config = dict(
    d_expert=480,
    init_std_router=0.0214,
    vocab_size=13731,
    qk_norm=False,
)
Below are experts of layer 2 (counted from 0) of a mixture-of-experts language model. Rows are named router (the router's row for the expert), gate (a neuron's input weights, with its number), up (a neuron's input weights, with its number) and show model dimensions 0-31. Each number is 128 + 32 x the weight over its row's rms, rounded and kept within 0 to 255. Numbers have three digits each.
After each expert's rows: "mostly gets" lists some tokens that are sent to it at least half of the time. This comes from a sample of Wikipedia text that the model never trained on.

# expert 2
router:148113147125190126140237134156076126190119130125145191149113074154154058126122163089139112132148
gate0:122130102149114095186150111145085125116174152181148118135121125095123154136188084179146117057178
up0:082125107091141131169125195111092107114097108154156085166128203092090190160158163144151075171164
gate1:130086132158080140148118117052109106164172157055081082181133092104153114096158213163077149180118
up1:127130139131126067111139167151158104165122125132164212137193194118134177176151096088152093079139
gate2:160127134169141135128174138113081104118076136127132159100156143201126133177133135085131072085150
up2:126083168072114129100121082120159131134148066165113110113131128067109160103095061147085174091121
gate3:170140163110134083121130112158164175101102101139158142126137086121138124077162085134079171098140
up3:094081139147144123194115121123139129112190113144131126140128181120112198157193194164146179085137
gate4:145140188135120157110086089084163149109167174155136151102090140126102146101128142126104137107115
up4:172156141174157127159118141067145151183070103125113126124158156150111179133091151121114142092196
gate5:109136146110101138099160128131168119038152168160134184191150152194121146110149097130133125140085
up5:132148108122163109190109068132146130150125139124172113153108139058158072108123175081085097113156
mostly gets: "bury", "š", "rum", "ira", "well", "aur"

# expert 5
router:088148128116105136125131138146123105059124137135095151157102122122180173116102135157125112138161
gate0:152107122230097169123141119145135105140107136098142140144112150169142097156086130173141127104138
up0:092078136107138174132203135102097106189138119135162113114151204146105121110112149171120082119227
gate1:143128117128121121159114119104113133090171135164151161134118155174177162123153100090072127137153
up1:154087155140138129106161181131093148090084113089112102092123137143081125126102048115121098167120
gate2:123135141144115133165134082129177161099114121075120152143153194180126090141101080126152154134156
up2:140117114131101200164091130100186128126170130126154100106110199130081107096089112121146190156165
gate3:144027119127113177054126152088109121082084130142151126125083112068191128054053157166109136149113
up3:085170164162149167152106099171167115083137151140129105059124089164143103134107115159188116132123
gate4:121161142138139109106126119124118109108090118074134030096103135129146127093160145159100204109121
up4:116117118137170103094168127117118175224155163148106163178167115159171113142090126125092119098108
gate5:151095104080118148179117178066126146145072118096118096177119079115161137192106091148149071055130
up5:049130104142164103088129167161155148149157127114118117136130142182158134106176088080107119195135
mostly gets: "\".", "\",", " itself", " overall", ".\"", ",\""

# expert 3
router:118126129143137117123099149113120157143098155107099049115159155180102145135143075078122155128128
gate0:117056201101193159172095159136108130125110091116145109102120169116127154151152129152092158090147
up0:142136109101138116169090166098154147122113134129126137096130127159129105146139079158130139103112
gate1:155118146127125120060113079181118096134081131092115152129085155169126125144165163155109149128163
up1:181165125166131164109116141099088117112134160099120116112111148158085169093108094060103092087183
gate2:096164142056070123080098124148104151138071103112141121113165148138132122052141144193103168174105
up2:074200132117100109046109126152074113097122133069137100124174145107192121094158116133121153139131
gate3:174106161124133076148089156169088166107128194152138131103135130102160122043115120090099166141147
up3:138150115145223078155149141178125196175132152126188120102092153062115139053111097079078126126130
gate4:150210070177082102102119066097140182092154121054083106080169187173124178096173106117124100059192
up4:136088192107161129174102202153125078121103132192117120123133057065157102169089105111135139181108
gate5:146128093184150134104104118146131138172048131096120114101137167110114127085145139151137175136172
up5:092118133141140107120150189144143109157111140141118209148085167140076115129139179145106090125150
mostly gets: " %", " Label", " Released", " MPC", " Votes", " Safe"

# expert 1
router:136151129106120104095115127149147097168144129122147163123116119136133098183149202132137088112106
gate0:150169100075125140134120140127082136155046118115087148161052112093116159157186187188142085147137
up0:158172168126180150167179120112101216108111147164108137143143143151107159146165137157140123156081
gate1:132090112111139105139155083162115210125112120105194069121120148180096119113112127102161150142139
up1:101137122088123123105130054126103150089125114091154161175146124128135111154112085061120091059088
gate2:144109092118115076145138148114151084196167162136153130092092157099136091145186159135122086136146
up2:103155193112153159086126073095121154078151083135183106158158134101154172079108150116140144093126
gate3:196132150204133088146132158131124169174205136153141110130121133136154089137109208162173159101120
up3:120182117083110110141143182104151185170116133101127109108149072203169139132141138085097068088172
gate4:139146118160146076135121177133105140121100138087165135115098136067051111121097089125140097106132
up4:117133150162085148127163100102180148160180109152127130203151119149161154089103166120112136154079
gate5:109128094129111121103162128122062128132120119080137129165097164123146142147121109128145142095171
up5:126097126152134142130174112153109130103166142131126159198085116166158155188200126121152091210135
mostly gets: " ·", " same", " sw", " games", " Phylum", " ass"

# expert 0
router:120126143156153142177178074237047101134192086143155148212156147081133107146084106081126116198115
gate0:121066124103125151115114090153167197113102130121150117050065164171075105137145126130158124176139
up0:206150094164081107148072154092120046117139111112157099140119179128170133146160166156104042106142
gate1:149120106093124211084153095083137090142112144129081092056170178053112118133075112128148156157174
up1:140127096074099128124130129148138092161144128120095133155093066157140144195128106076152168183114
gate2:138143116157085117231111164141110156101198131117149138148129101154141149166108084112105202171119
up2:135144151099149094140096113119112145119157100118104078165079124124144132165083095153110071130135
gate3:121125131165071146121127062112172149143112115147144148126199159118097168136181133169134137114077
up3:103111112110085165133129115129118113152100121146112086086167124124082178187203152109148159172153
gate4:144134102129148166150115114117121163156029127126126143111187106177203118086155131151134129107113
up4:174099159203155165086140099110148072139155167182085142142111122147140083097141111149117120134138
gate5:128097130107142104150088120074153180124087136115107202089166108087146128107107099128100101127142
up5:142216125153119146103163133161085135145171128168145088112183104152123145041190192094121133115169
mostly gets: " about", " During", " Sa", " gu", " When", " black"

# expert 4
router:136117127135155157096122104121141145131143094116149102095137108092083143094099097156123170148128
gate0:169106128151099114059156128100148116091152147121112151110131144135148146103141151155104162130197
up0:172161129128099147065184119113122142184114119186164125110142136157100184106126126124086114140143
gate1:169115120135098138197143206143117142160089188102178136173124160152172135100150109125125130165101
up1:145119124151172106167174156120170135144110165071162058219110130164159136078160075164116146108157
gate2:166134107141051126088098109099165102148104120174179120079098123154127186053122108133178142098131
up2:127110098180089099145117134145168201085150143087085087088112172181110127153149115136101182142102
gate3:105158108105132144106123119066136140137068158158127137174126131194092092114108090148114171152104
up3:167159099156113088107124118137089110107108134136107131163080151085127177118123130179142123145157
gate4:140139120112130157121155159115162105153108151150197114041143111045045100128130090167085178144111
up4:165073131118120140140118148110087115061111112126127080095164122113117089113145190178125150119149
gate5:176119118156133093165134107117139076085225096144175202148138134086127049110164146081128128108121
up5:150147108156146089121130092096223101163154064158223150132149152121123084089104095110103150059144
mostly gets: ".\n\n", ").\n\n", " |\n\n", "\".\n\n", ".\"\n\n", " qu"